config.yaml
num_hidden_layers: 13
hidden_size: 448
n_experts: 48
experts_per_token: 2
d_expert: 144
d_shared_expert: 0
hidden_act: "swiglu"
moe_layers: [1, 3, 5, 7, 9, 11]
router_score: "softmax"
normalize_top_k: true
routed_scale: 1.5
balance_loss: 0.00128
balance_bias: true
router_z_loss: 0.001
init_std_router: 0.0388
lr_router: 0.00044
vocab_size: 31966
norm: "rmsnorm"
norm_eps: 1e-05
tie_word_embeddings: false
optimizer: "adamw"
learning_rate: 0.000449
beta1: 0.95
beta2: 0.99
max_grad_norm: 1.0
batch_tokens: [32768, 65536, 131072]
max_seq_len: 1024
train_tokens: 483200000
max_steps: 7345
dataset: "wikipedia_en"
Below are experts of layer 5 (counted from 0) of a mixture-of-experts language model. Rows are named router (the router's row for the expert), gate (a neuron's input weights, with its number), up (a neuron's input weights, with its number) and show model dimensions 336-447. Each number is 50 + 10 x the weight over its row's rms, rounded and kept within 0 to 99.
After each expert's rows: "gets" lists some tokens that make up at least twice as much of what it gets as of all text. This comes from a sample of Wikipedia text that the model never trained on. Tokens count by the router's weight.

# expert 12
router:68 48 45 45 43 68 32 48 60 45 60 44 75 57 45 61 57 41 40 57 57 52 62 50 52 36 51 44 66 44 59 54 52 59 53 50 56 55 54 47 34 56 53 47 45 61 62 64 39 52 61 46 63 44 58 50 57 65 37 40 62 60 56 44 39 58 38 45 60 50 43 50 40 61 41 44 55 46 50 66 50 44 43 52 36 71 57 44 38 52 37 60 43 54 41 40 61 47 37 43 66 53 53 41 54 39 55 38 44 37 61 53
gate0:47 64 56 49 41 44 47 41 48 58 70 57 51 51 40 46 59 64 59 50 62 42 43 50 52 46 40 52 80 62 36 68 75 60 48 48 48 45 41 50 44 38 52 56 57 59 51 39 57 47 51 40 46 42 35 50 52 44 47 58 53 34 52 59 33 42 57 46 66 41 50 49 44 50 50 45 55 71 39 31 61 36 48 37 52 31 51 52 45 60 51 64 51 50 40 56 53 45 48 65 48 62 48 49 61 38 65 45 52 50 54 37
up0:47 64 60 56 60 48 48 56 46 62 46 59 39 62 60 53 28 58 46 47 48 72 67 47 59 41 58 44 53 35 53 43 49 41 57 29 52 46 46 45 33 75 50 54 58 42 52 75 43 51 50 68 29 33 41 62 47 53 45 70 53 58 63 52 60 47 68 49 53 42 51 43 41 62 35 41 40 50 60 64 40 44 48 31 68 39 47 41 60 71 45 38 42 41 45 36 46 49 50 49 40 46 58 51 42 57 50 53 26 66 70 57
gate1:42 50 57 40 39 41 52 59 52 37 32 32 47 73 55 39 69 37 54 60 43 61 60 38 71 43 44 73 47 46 50 64 55 36 53 59 48 43 80 52 56 42 58 47 38 42 58 66 58 34 51 58 39 48 44 31 54 52 61 65 47 63 41 45 45 49 54 50 46 62 46 45 71 41 38 57 66 48 55 54 51 34 32 42 46 74 63 49 37 60 53 72 44 57 50 46 40 45 50 36 47 77 35 51 43 50 47 50 39 59 53 55
up1:44 58 47 57 58 53 47 57 35 51 59 63 51 56 57 51 42 45 47 44 57 58 58 45 39 36 43 50 48 52 65 43 60 37 51 54 46 50 62 61 47 63 54 51 46 49 52 63 63 27 59 57 56 63 34 48 31 69 64 87 57 39 56 47 43 49 41 74 51 49 48 61 54 42 47 42 41 50 51 51 47 65 50 68 62 67 49 27 50 43 63 53 48 55 43 64 45 47 50 62 62 66 51 58 42 43 62 51 37 45 54 37
gets: "1", "-", "in", "–", "u", "ri"

# expert 40
router:68 43 48 56 32 61 41 60 41 31 58 49 54 56 46 52 57 47 46 38 64 52 63 48 58 39 56 49 53 54 53 46 60 52 51 46 50 40 74 45 34 64 34 74 33 54 70 64 43 45 55 47 51 54 65 57 51 65 46 39 72 53 50 42 39 59 41 52 57 45 79 65 47 68 53 42 43 56 52 57 38 41 39 47 48 61 46 71 21 54 52 42 57 51 39 66 56 28 52 46 50 47 64 33 57 48 45 29 31 41 49 53
gate0:26 49 55 38 53 63 40 59 34 31 45 49 52 54 74 53 53 26 33 56 42 36 41 42 50 34 54 51 39 48 64 69 43 49 31 42 53 43 70 57 58 47 47 56 76 46 55 43 55 48 26 39 42 55 56 32 49 46 57 24 43 24 38 36 68 54 40 54 68 43 47 43 47 49 61 56 27 43 41 53 57 41 48 43 59 50 54 51 34 42 56 32 39 47 49 81 58 39 54 48 52 62 67 50 52 48 44 41 61 29 51 40
up0:49 55 37 59 49 59 50 50 27 51 45 45 55 68 41 57 53 57 61 42 50 54 41 57 46 44 52 38 50 42 49 41 35 50 68 43 33 56 38 51 46 58 51 49 50 50 50 30 59 38 53 56 33 52 49 28 72 42 53 65 68 42 51 55 46 45 58 43 62 49 62 57 45 36 52 38 52 65 48 42 48 53 58 52 44 67 43 46 62 56 47 47 56 54 38 59 66 45 52 57 46 49 43 32 52 44 41 64 57 65 71 63
gate1:35 53 47 44 45 71 53 71 54 48 50 35 65 59 43 52 37 46 59 46 43 63 67 59 29 54 54 47 49 64 70 44 50 55 45 60 52 46 48 47 38 54 26 56 43 41 36 65 36 46 49 45 55 58 49 54 47 52 49 58 46 53 62 49 58 50 51 64 49 37 18 40 41 27 37 45 55 41 49 55 31 47 49 50 33 54 62 52 37 61 67 45 52 49 49 62 44 67 61 40 52 54 41 46 61 48 57 51 42 52 53 46
up1:66 35 40 63 51 64 61 61 44 56 29 57 45 70 54 61 68 56 43 61 77 50 44 59 52 38 50 38 55 65 29 40 49 42 30 56 54 44 53 52 49 59 49 37 48 37 47 46 50 47 42 39 50 43 51 51 44 37 60 64 45 74 51 50 59 63 48 45 46 45 47 48 53 65 60 63 56 59 55 67 35 48 52 38 63 42 38 62 56 28 50 49 52 38 53 37 44 36 41 45 50 49 51 39 49 56 75 53 50 36 31 43
gets: "ing", " with", " of", "ed", "'s", " for"

# expert 9
router:75 35 45 32 49 72 36 65 54 39 57 54 63 64 54 49 52 62 45 42 57 37 60 41 63 43 64 44 58 53 41 47 59 56 50 39 55 45 59 50 44 56 49 64 42 59 69 68 34 42 57 39 65 59 54 40 54 56 34 42 60 59 70 35 46 60 43 62 59 46 53 63 45 62 46 56 54 51 56 44 44 48 38 55 42 61 51 55 40 41 37 45 58 51 37 47 66 37 56 51 68 48 66 51 55 42 44 50 30 46 39 40
gate0:45 42 49 48 61 49 42 45 44 45 41 48 55 55 72 48 45 45 55 49 44 44 61 67 44 52 55 53 50 49 52 68 24 43 57 56 48 44 54 62 61 51 43 57 51 72 63 56 53 53 58 48 52 56 47 45 36 39 60 57 47 40 45 42 44 43 64 63 56 47 59 48 52 64 66 39 45 42 55 40 63 42 38 44 53 58 69 49 34 43 45 47 37 63 58 56 51 50 65 26 39 29 61 50 54 66 40 52 54 47 55 48
up0:50 54 52 50 46 48 42 63 48 63 44 52 44 55 45 69 49 42 48 59 45 47 56 42 57 59 45 65 67 57 67 31 45 40 49 45 53 58 38 44 51 52 50 51 31 57 44 63 34 41 46 41 38 52 57 57 46 39 41 52 60 50 51 61 46 47 59 37 52 60 33 49 48 43 59 57 53 51 41 44 57 40 58 62 45 60 44 35 53 42 51 63 48 60 60 43 43 35 47 45 48 33 48 53 45 58 47 70 46 53 66 41
gate1:54 51 49 54 36 47 61 54 55 45 36 57 40 47 41 63 52 52 45 48 43 48 49 45 42 44 70 34 61 63 53 53 52 52 52 61 38 41 45 56 50 37 51 45 62 41 52 42 40 58 49 48 41 45 63 67 59 46 46 45 41 68 62 48 42 37 50 53 56 47 56 43 41 42 47 54 39 57 41 41 49 51 54 58 48 41 56 41 56 58 50 54 60 59 48 35 50 40 49 62 31 44 65 47 46 39 65 58 65 57 41 48
up1:52 37 59 52 42 40 51 68 48 54 54 53 52 49 33 48 53 61 41 64 47 59 58 58 44 48 28 34 60 52 45 62 50 52 41 67 39 36 68 65 36 62 32 22 52 62 51 47 50 44 54 52 60 65 51 49 42 61 37 46 37 37 33 55 55 52 45 54 63 48 63 67 52 54 39 46 44 57 53 42 65 43 58 49 28 38 51 35 48 60 41 36 59 57 46 55 28 58 53 43 35 60 48 54 49 54 46 57 37 48 59 50
gets: "\n", "| ", "|", "'", "\"", " C"

# expert 39
router:60 34 61 41 45 53 30 53 56 43 59 49 51 66 67 55 48 56 40 37 46 54 54 55 51 47 70 66 47 58 46 47 56 54 43 41 56 46 55 36 37 50 45 62 29 60 64 63 39 47 58 43 69 45 67 40 54 50 51 49 51 51 56 46 61 66 41 43 59 36 60 43 38 49 35 60 60 49 42 50 37 48 42 54 45 59 45 59 53 52 47 45 59 37 35 63 54 30 57 39 73 55 50 43 52 73 46 37 55 53 56 46
gate0:62 46 56 41 50 55 46 50 63 51 58 60 54 50 40 72 59 49 42 50 54 58 55 56 52 48 58 62 45 51 51 42 39 57 47 50 50 50 50 55 44 64 37 49 51 40 46 50 49 51 59 60 39 45 43 50 61 42 37 46 51 61 46 42 52 41 60 21 49 47 51 56 46 36 44 56 78 36 45 74 49 54 60 47 48 66 46 46 65 56 55 44 59 44 56 53 51 61 66 41 65 41 58 34 47 59 43 29 54 47 62 51
up0:53 48 48 33 61 24 41 61 45 59 59 39 45 59 41 38 57 46 50 65 59 38 36 42 60 43 57 34 51 54 50 61 68 29 69 65 31 51 58 53 58 41 59 55 41 50 56 63 52 59 40 44 42 56 68 43 46 55 51 55 48 52 67 49 47 47 47 57 57 52 46 48 39 66 72 38 42 69 41 51 67 57 46 27 57 42 37 42 50 34 59 59 46 48 40 45 58 51 35 49 52 56 46 48 50 45 60 47 45 51 27 53
gate1:67 31 54 45 56 55 61 38 53 33 48 55 54 51 43 41 36 40 53 36 43 50 52 42 43 36 43 56 44 58 57 43 63 54 45 32 63 56 42 26 53 41 47 53 55 55 61 50 36 34 46 42 47 58 61 37 48 41 45 79 56 50 54 39 49 42 55 46 54 44 36 40 42 54 68 56 58 69 48 53 38 45 46 57 48 63 51 60 53 43 61 80 53 41 53 42 46 45 56 50 60 51 52 53 45 38 48 45 53 49 57 72
up1:53 47 56 69 62 52 51 72 59 42 65 50 49 50 59 63 37 49 46 62 44 50 53 37 45 63 39 52 62 44 52 51 43 39 43 57 50 76 50 76 59 46 60 42 35 44 49 65 61 50 41 60 60 66 55 54 53 49 55 52 71 42 48 66 44 62 46 56 31 31 75 55 59 55 44 62 37 36 45 53 36 39 57 67 54 61 48 69 42 61 49 59 51 67 67 51 50 67 39 41 37 47 60 53 60 56 44 36 47 47 51 44
gets: "\n", ":", " as", " for", " is", " The"

# expert 20
router:58 53 52 42 33 71 38 43 52 45 47 42 63 38 47 58 49 45 41 47 56 32 64 49 57 43 57 58 64 49 56 40 58 48 45 58 43 53 58 40 43 56 39 73 65 42 53 67 44 37 65 48 68 46 68 45 54 61 41 49 57 42 68 34 48 64 53 64 50 44 59 54 44 47 38 50 60 60 52 58 41 47 38 56 35 44 53 50 48 53 40 60 59 42 47 58 47 49 68 39 59 58 66 34 46 49 38 43 43 53 37 50
gate0:43 50 51 50 44 55 49 58 56 58 78 55 46 36 51 51 39 42 57 56 54 53 34 63 53 44 48 26 48 46 52 69 58 53 48 49 35 31 61 46 40 62 59 57 50 61 46 50 33 46 58 44 53 38 67 42 36 41 36 41 63 38 56 56 54 50 61 41 59 57 35 72 48 50 51 46 67 44 59 51 55 63 60 50 48 45 69 50 58 56 52 49 66 50 50 49 45 57 58 63 37 43 62 46 52 54 61 51 62 59 32 63
up0:48 40 61 44 43 30 69 52 41 50 60 57 56 60 68 48 64 38 57 38 28 41 49 43 53 43 44 51 50 41 51 43 61 43 51 61 60 75 48 56 57 48 43 51 63 49 41 42 60 57 58 64 49 46 46 45 48 69 32 59 55 58 41 32 45 38 26 51 51 51 63 60 44 46 43 48 45 55 40 36 38 32 40 41 52 64 40 56 37 54 44 58 40 73 65 46 32 55 42 43 59 61 47 64 56 45 39 44 49 48 60 38
gate1:51 53 60 60 50 50 48 37 66 37 59 40 43 38 52 56 62 42 59 58 63 45 49 44 44 47 49 31 41 48 58 61 40 35 56 46 52 26 23 57 53 59 19 53 59 41 51 44 69 41 41 66 44 44 49 59 75 44 52 57 53 55 53 66 47 38 38 46 40 55 45 71 52 40 53 55 53 35 52 41 27 77 38 33 50 55 35 60 45 62 49 42 58 70 52 61 47 49 49 71 49 25 56 60 53 49 43 52 42 55 56 40
up1:63 38 38 58 54 65 56 40 27 41 58 58 48 43 33 46 49 52 35 45 66 41 66 59 77 54 43 51 55 39 51 37 43 38 52 45 47 50 32 53 35 55 40 49 56 60 58 41 63 54 54 33 36 52 41 69 56 63 72 48 64 58 54 44 47 49 44 55 45 51 55 49 52 59 58 62 56 68 39 34 54 59 55 48 30 53 42 59 44 53 52 30 64 41 45 40 41 67 51 44 44 52 62 53 47 31 40 61 45 66 57 54
gets: " that", " in ", " he", " He", " it", ", he"

# expert 38
router:52 39 56 33 53 58 35 60 43 46 41 49 66 51 33 48 59 61 47 56 56 31 57 48 54 48 57 50 59 56 63 51 56 47 36 52 58 41 55 42 35 65 32 52 40 50 69 70 54 39 56 53 58 54 71 41 54 47 40 43 51 47 63 46 52 58 43 40 69 50 51 52 47 56 49 49 46 59 50 53 52 43 42 47 29 40 55 43 50 53 35 52 60 49 26 45 56 49 61 43 76 63 48 48 48 47 50 42 42 41 53 42
gate0:54 59 37 61 49 57 39 51 72 36 40 39 41 56 44 55 49 55 51 62 64 49 59 60 32 47 50 57 51 52 60 58 53 65 43 57 30 54 63 60 45 42 44 59 32 39 50 68 30 51 33 70 52 50 45 59 45 44 55 48 54 48 31 46 43 35 41 62 51 53 50 59 59 43 43 65 54 47 69 61 57 58 41 42 39 40 58 36 60 47 63 57 51 45 55 44 58 72 46 57 24 46 48 63 48 46 55 43 51 64 53 55
up0:46 47 36 49 49 48 36 37 57 48 66 65 45 61 42 43 46 36 53 55 50 63 53 48 50 39 54 57 65 26 49 43 67 50 43 48 39 45 41 42 55 48 60 47 68 49 55 33 53 54 58 62 46 42 59 55 42 41 38 41 47 51 52 40 79 48 43 41 38 58 49 58 37 46 52 36 55 40 38 27 33 34 65 52 52 60 37 62 27 44 51 51 61 50 51 62 52 42 56 43 54 62 58 48 40 57 40 58 52 50 48 50
gate1:54 35 51 38 53 57 52 49 47 52 45 62 49 48 44 37 40 39 46 50 58 46 48 49 58 46 58 40 47 67 56 39 53 47 39 44 56 46 60 53 51 39 38 63 31 60 54 37 54 51 40 55 45 51 42 53 75 55 34 65 50 62 71 57 55 54 63 52 44 36 53 44 60 53 48 64 37 52 58 46 59 42 37 52 37 43 56 44 44 71 39 37 30 51 51 51 36 41 44 44 63 48 50 44 29 39 49 52 49 52 64 50
up1:65 58 33 58 52 39 50 50 70 55 60 41 54 49 58 51 45 44 43 62 54 47 59 66 45 51 46 61 60 30 45 45 42 67 54 53 62 53 58 53 61 49 70 44 57 68 33 37 68 43 69 48 47 62 57 54 56 40 59 54 55 47 56 34 58 60 42 42 53 39 49 52 42 59 43 38 51 51 49 50 66 46 36 62 39 59 39 56 42 43 60 61 41 52 58 45 52 60 40 28 36 58 45 54 38 43 60 46 62 48 44 35
gets: " to", " by", " in", " from", " to the", " with"

# expert 25
router:64 51 49 51 38 53 30 54 46 40 48 42 57 62 43 65 40 45 25 42 49 48 68 44 46 48 73 57 44 65 44 51 48 54 51 46 40 45 56 39 25 51 42 63 36 73 63 54 46 33 49 39 58 47 67 54 52 56 41 53 59 48 45 48 49 61 36 45 54 53 63 56 58 59 48 45 43 47 39 70 50 41 37 48 55 58 52 51 29 60 39 56 59 41 46 49 61 55 40 50 59 46 46 39 58 49 47 37 44 31 44 55
gate0:55 54 61 44 43 37 51 49 69 68 44 50 44 39 54 52 48 66 52 63 59 58 54 46 25 29 47 37 57 53 42 52 72 60 38 41 70 47 59 42 47 51 52 67 50 17 42 61 41 47 43 49 53 45 61 38 50 48 42 61 58 50 35 38 39 42 62 52 50 55 37 53 40 43 48 40 50 69 62 48 48 59 48 46 69 42 55 53 42 56 43 59 59 49 44 50 62 33 50 50 49 44 53 58 55 42 44 53 35 43 43 56
up0:54 58 68 61 45 46 68 59 47 34 38 41 45 56 49 58 63 71 62 61 49 54 33 56 71 61 43 52 54 43 48 54 31 38 48 60 38 37 52 50 58 43 51 33 44 55 48 53 44 53 64 37 65 54 38 50 64 42 41 49 43 37 56 55 65 57 39 58 60 57 50 50 50 49 63 62 62 39 37 80 39 64 53 27 44 51 55 35 57 53 54 42 41 54 48 58 31 52 47 48 53 63 47 51 57 55 52 46 45 49 48 59
gate1:42 48 59 46 34 55 44 48 56 35 61 37 37 42 59 51 44 58 37 37 33 58 51 52 50 50 42 49 32 39 51 55 45 56 60 49 54 45 56 46 39 45 63 40 48 67 41 67 45 46 48 54 45 55 56 58 52 63 54 30 61 61 39 51 51 59 67 50 63 50 71 61 64 69 62 51 31 43 50 46 61 43 63 43 40 54 40 60 55 46 69 37 63 54 45 39 47 69 56 55 25 58 47 55 35 31 51 49 38 45 37 58
up1:55 59 50 61 29 62 57 54 35 69 61 74 50 55 48 37 38 41 48 52 50 42 43 53 49 45 56 60 55 55 45 51 60 48 57 56 45 31 43 48 47 45 37 37 54 78 48 46 55 39 46 54 50 39 44 55 67 51 48 54 48 47 48 31 26 23 35 29 40 28 54 45 47 41 67 40 57 41 47 52 51 34 55 61 57 50 62 47 33 55 46 65 48 73 60 52 61 62 40 47 61 56 47 58 52 63 33 28 41 47 50 54
gets: "0", " | ", "; ", " | −", "3", " season"

# expert 5
router:55 45 48 41 40 70 45 55 40 42 54 49 77 51 44 58 46 54 32 52 59 48 63 40 46 56 78 51 48 47 56 40 43 66 43 39 56 49 56 40 35 65 37 57 47 52 78 47 53 42 67 43 55 34 43 51 62 50 47 48 60 47 53 58 50 52 37 39 50 43 43 50 55 56 40 68 51 51 44 54 27 38 36 53 47 45 62 52 31 40 40 43 71 42 30 57 63 37 47 45 69 69 55 43 63 47 48 45 43 44 46 56
gate0:54 53 42 53 55 51 63 58 28 51 63 34 77 36 37 57 66 46 67 50 50 39 45 38 41 43 57 42 72 53 28 45 47 43 63 69 35 44 45 31 63 48 48 40 38 58 56 34 45 50 53 54 47 76 54 54 62 56 51 70 62 43 67 53 56 69 57 55 52 31 60 45 60 35 41 45 54 64 42 53 47 53 41 58 41 42 59 37 46 54 63 52 48 53 44 60 47 55 42 56 57 71 43 34 61 69 47 46 53 53 30 41
up0:65 57 70 30 50 57 46 37 76 38 42 41 46 34 53 50 41 58 41 49 55 44 58 62 44 53 47 45 48 48 64 61 44 49 50 49 52 55 52 55 43 47 57 43 65 69 39 61 35 61 35 56 53 40 51 64 30 56 47 50 53 65 43 53 51 38 57 47 51 62 45 31 57 46 60 56 50 51 57 49 49 61 35 43 56 38 52 42 64 56 49 55 47 44 54 47 49 63 51 41 39 32 42 50 70 46 46 43 56 66 60 45
gate1:49 35 45 43 40 54 58 38 56 41 60 30 58 43 38 71 41 47 47 48 61 55 62 60 48 52 68 41 52 46 54 57 51 63 53 47 54 57 72 46 45 49 34 65 58 47 47 43 47 43 66 62 60 42 46 43 49 48 48 42 64 44 34 66 65 60 56 55 55 52 60 54 68 49 46 62 67 57 41 45 64 46 45 56 25 57 58 68 23 59 53 52 61 51 68 53 58 37 51 46 64 47 52 32 60 49 55 38 52 41 40 51
up1:44 33 42 65 60 46 52 40 67 48 45 46 64 39 64 64 36 49 47 31 42 50 70 49 53 57 52 54 42 38 50 59 37 51 34 40 50 52 49 55 62 54 52 62 58 45 58 41 51 53 66 41 48 53 45 42 53 35 65 49 42 37 40 71 52 56 60 66 54 60 45 55 63 48 44 54 61 36 47 41 45 52 29 57 35 70 46 78 41 48 57 45 50 36 64 40 59 51 46 48 66 34 59 46 47 52 56 46 41 51 29 47
gets: "\n", "–", " in ", " a", " to ", ", "

# expert 19
router:59 57 53 38 47 70 41 52 36 47 67 52 68 49 51 48 65 55 46 46 71 56 42 43 61 38 73 52 46 61 46 36 45 66 49 46 43 48 57 33 48 65 36 52 34 60 60 57 36 49 54 42 70 41 60 41 56 49 36 40 66 37 68 42 53 53 63 48 57 50 51 53 41 44 50 54 50 47 45 54 39 46 46 51 49 51 53 62 47 50 38 53 58 47 46 65 63 52 60 46 64 64 65 42 52 38 54 35 42 45 53 41
gate0:41 46 39 69 49 81 49 56 58 41 55 43 39 61 57 62 49 58 55 64 46 51 50 51 51 45 54 47 68 68 54 54 46 53 59 42 50 57 53 54 47 42 51 51 44 52 52 59 57 54 34 55 58 41 49 62 55 57 52 39 50 45 44 37 32 30 49 64 45 51 51 54 54 56 42 66 52 47 48 49 50 52 49 22 62 32 32 50 51 60 43 44 59 49 52 60 60 45 59 70 48 42 30 44 51 38 54 45 56 44 48 56
up0:63 41 69 52 45 47 64 43 49 42 56 48 59 45 53 58 52 49 54 51 53 46 59 67 59 42 45 44 36 47 51 29 74 52 67 43 47 55 27 58 45 57 31 31 30 52 55 41 55 22 39 52 69 51 64 47 47 37 56 57 46 47 66 42 62 60 59 64 46 56 42 42 44 32 51 44 46 45 55 63 33 42 48 66 39 73 65 57 41 40 50 37 61 48 54 14 78 46 44 45 38 34 53 40 52 62 56 55 54 54 54 37
gate1:52 36 46 66 62 36 42 52 38 52 58 57 42 45 48 63 46 48 62 69 43 54 49 51 44 36 49 48 53 50 64 45 46 44 49 49 51 48 58 37 44 53 33 49 56 55 37 50 28 62 52 48 59 42 62 48 40 44 37 45 60 39 60 42 38 53 55 61 55 59 34 42 26 40 56 48 50 53 49 50 40 32 54 60 58 28 42 58 47 43 32 55 60 32 42 45 62 43 49 49 63 70 36 65 60 53 36 54 36 52 55 68
up1:55 44 47 48 48 47 59 63 48 44 63 57 51 38 44 53 46 43 45 32 49 39 53 63 47 40 57 40 49 64 54 30 46 48 43 57 43 70 52 35 39 50 69 54 55 61 40 49 49 50 56 54 38 57 66 56 46 64 49 32 43 57 53 48 28 56 71 37 57 45 58 52 52 45 64 41 53 52 38 41 56 66 68 57 44 42 34 37 53 63 62 51 70 48 57 46 36 40 50 54 35 44 68 33 60 51 49 60 37 40 39 33
gets: "2", " R", " N", " T", " | D", " r"

# expert 44
router:68 41 41 42 58 68 31 56 43 43 55 41 66 44 51 58 63 61 34 46 56 60 51 41 56 43 67 59 62 55 54 45 50 47 46 43 54 60 55 49 39 59 48 70 32 58 66 52 49 46 50 37 62 37 55 49 49 43 41 41 59 50 69 40 40 49 37 59 47 31 49 54 57 56 37 64 51 53 52 54 36 41 42 61 48 59 57 46 44 57 55 56 53 45 25 52 49 50 59 53 57 53 54 55 46 43 43 51 29 38 49 57
gate0:57 45 44 40 45 61 37 52 33 51 30 60 19 48 65 58 37 64 41 35 35 59 56 67 53 41 56 44 46 58 49 48 38 57 47 53 52 60 60 56 38 43 45 56 47 57 34 66 39 56 60 64 44 62 47 59 32 65 50 66 65 61 35 45 52 60 52 58 49 36 43 48 61 43 51 66 75 54 46 53 49 46 67 68 54 52 52 48 57 50 44 45 50 52 41 51 54 66 61 58 41 59 54 48 61 37 58 39 40 56 47 48
up0:52 34 50 63 54 56 61 45 51 58 71 49 49 29 48 69 48 53 62 58 52 56 59 45 50 55 39 59 56 60 49 65 41 45 53 45 60 37 50 54 51 38 54 53 40 36 46 49 48 63 51 48 42 69 48 64 41 52 32 64 69 33 43 52 31 54 56 51 47 57 62 44 61 56 43 44 52 66 49 57 45 45 55 62 40 43 69 44 28 45 47 35 59 43 43 56 51 48 59 66 52 49 55 49 47 44 35 71 47 52 50 19
gate1:59 63 40 50 41 47 59 36 54 51 76 48 57 32 55 45 46 49 36 54 36 59 53 46 42 48 71 43 51 75 48 50 32 61 51 50 32 50 85 53 50 41 46 67 43 48 55 60 56 26 62 56 54 48 52 51 46 49 66 47 66 62 51 67 56 44 54 44 51 52 31 49 52 48 26 56 52 49 62 51 54 57 50 52 32 61 37 50 48 58 62 52 57 53 48 68 56 53 35 32 65 49 50 56 42 44 45 37 27 48 35 46
up1:36 43 46 48 44 60 53 61 36 47 54 43 59 54 66 53 52 44 38 47 50 66 43 41 45 34 45 63 51 49 44 52 63 45 48 40 61 50 58 29 56 47 59 50 47 45 44 39 33 57 35 42 36 36 38 51 55 52 53 63 47 49 36 60 50 41 54 47 59 42 51 23 67 43 46 51 47 47 43 63 53 50 37 43 44 62 69 61 43 43 49 57 52 52 55 60 58 46 60 59 61 54 50 69 37 58 50 41 57 22 44 54
gets: "\n\n", " also", "===", "==", "====", " in"

# expert 46
router:63 43 50 34 40 56 38 44 38 46 59 46 57 47 39 70 41 45 40 36 47 59 53 51 56 52 70 54 65 48 63 51 53 48 50 41 49 45 64 46 38 56 40 56 26 58 72 63 32 28 46 49 64 55 68 52 63 62 41 54 52 49 55 43 43 50 45 58 66 49 64 62 43 53 40 46 57 69 49 51 44 36 35 50 29 63 55 67 40 64 50 60 42 51 46 56 51 50 50 40 54 49 64 37 71 52 45 36 32 35 48 46
gate0:58 48 49 46 62 57 34 56 44 41 50 43 47 47 65 54 38 65 42 50 48 46 61 35 47 56 52 57 62 40 55 37 66 50 53 63 70 43 46 56 47 44 60 48 51 40 63 49 45 42 68 64 57 57 53 60 58 57 42 38 47 57 40 69 60 60 55 55 36 64 59 50 68 43 31 63 35 55 41 58 58 53 44 37 52 59 60 65 38 49 50 43 46 60 40 76 51 58 36 44 47 56 55 24 56 50 24 60 63 35 46 46
up0:68 49 40 60 42 60 59 62 53 40 65 56 52 43 53 45 45 61 42 29 56 59 46 45 52 48 48 24 44 44 53 44 49 37 48 65 44 47 34 59 50 52 53 58 44 72 55 29 45 58 52 45 41 66 57 58 51 52 57 44 63 72 62 53 56 37 47 42 39 43 49 74 42 35 46 69 56 68 36 53 59 65 53 28 37 60 42 35 33 45 52 57 55 53 55 64 40 53 61 58 59 44 41 57 27 40 50 69 66 49 56 56
gate1:56 45 54 28 77 59 50 52 41 32 60 39 56 55 41 60 57 49 49 55 54 21 54 49 36 50 47 54 64 52 53 45 41 53 66 48 68 50 54 48 27 50 54 47 64 61 51 42 62 30 56 47 56 52 46 45 41 42 46 44 58 51 49 38 28 43 36 54 59 50 56 52 62 63 44 29 60 48 65 45 32 49 48 55 43 42 67 59 38 54 47 61 52 53 46 52 47 43 41 58 59 49 39 55 44 28 67 71 38 47 63 43
up1:60 46 38 57 22 44 45 52 58 48 61 60 37 45 46 44 52 61 62 52 47 55 61 50 52 65 43 47 61 28 44 48 54 49 48 63 40 58 57 48 50 41 55 34 51 54 52 50 62 57 58 51 52 54 53 51 61 41 59 59 58 52 55 48 60 54 76 45 45 29 42 40 53 40 68 57 50 55 57 56 58 47 48 51 42 58 52 56 48 44 43 43 46 67 59 48 42 63 56 25 53 51 46 23 58 53 46 58 41 56 47 41
gets: " was", "\n\n", " is", " were", " are", " to be"

# expert 1
router:80 48 51 49 45 56 54 54 40 39 45 45 65 41 42 59 49 46 46 58 35 45 56 55 60 46 65 56 52 49 53 47 58 52 43 52 59 50 61 43 35 63 52 57 36 51 69 63 49 42 69 60 61 46 55 41 52 62 42 40 61 46 58 51 42 52 44 49 55 45 65 61 48 45 38 49 44 48 48 59 39 47 44 55 47 59 45 55 46 55 32 47 52 43 32 58 62 44 41 43 75 53 61 36 47 42 54 40 30 38 63 51
gate0:63 61 39 46 59 39 62 53 62 50 48 54 43 41 37 61 32 63 58 61 46 42 44 41 57 64 47 51 52 43 54 40 52 33 49 32 63 49 59 51 49 57 52 53 39 36 42 68 45 33 60 57 58 30 54 46 57 46 38 35 49 52 47 60 37 34 52 50 56 66 69 42 38 38 33 51 53 45 37 60 64 48 63 56 57 27 38 67 52 35 47 51 61 60 59 58 47 56 58 46 45 34 50 61 34 37 38 58 52 46 69 55
up0:54 52 64 46 46 54 56 43 36 51 49 69 38 53 69 44 44 49 60 60 50 59 50 29 49 56 47 37 45 46 36 36 59 67 49 68 41 49 37 63 39 57 49 52 51 50 39 50 52 42 48 41 45 45 35 54 47 63 56 55 34 48 66 51 61 56 36 61 44 54 51 40 56 57 58 53 65 38 63 38 48 55 42 34 59 30 47 62 65 47 60 55 58 28 53 46 74 67 37 41 62 42 51 54 43 64 59 46 65 62 33 44
gate1:74 53 73 46 21 38 54 52 62 57 71 54 39 60 39 56 55 50 52 56 69 61 56 58 66 32 58 49 35 39 31 43 72 37 33 55 34 51 61 53 47 40 45 46 40 58 64 64 55 41 72 39 62 51 51 40 60 51 48 43 60 66 50 41 39 53 43 53 44 48 41 56 48 67 55 50 60 63 48 34 53 70 38 57 30 61 74 52 39 37 53 40 58 43 39 38 63 54 61 47 58 50 54 47 55 63 58 61 67 53 40 49
up1:41 45 43 56 39 44 44 60 46 60 42 54 59 39 51 54 59 49 57 37 42 33 60 57 48 65 55 36 67 33 43 50 39 54 50 42 47 43 33 59 44 58 45 51 63 67 56 61 43 48 37 38 62 46 58 51 52 71 53 72 58 48 58 55 56 51 43 56 62 39 43 65 45 53 40 37 33 48 46 48 54 43 58 35 63 40 37 59 45 38 58 76 44 64 46 59 40 48 53 40 43 35 55 28 58 44 48 37 54 64 53 58
gets: ".", " |", ")", " |  |", ").", " ("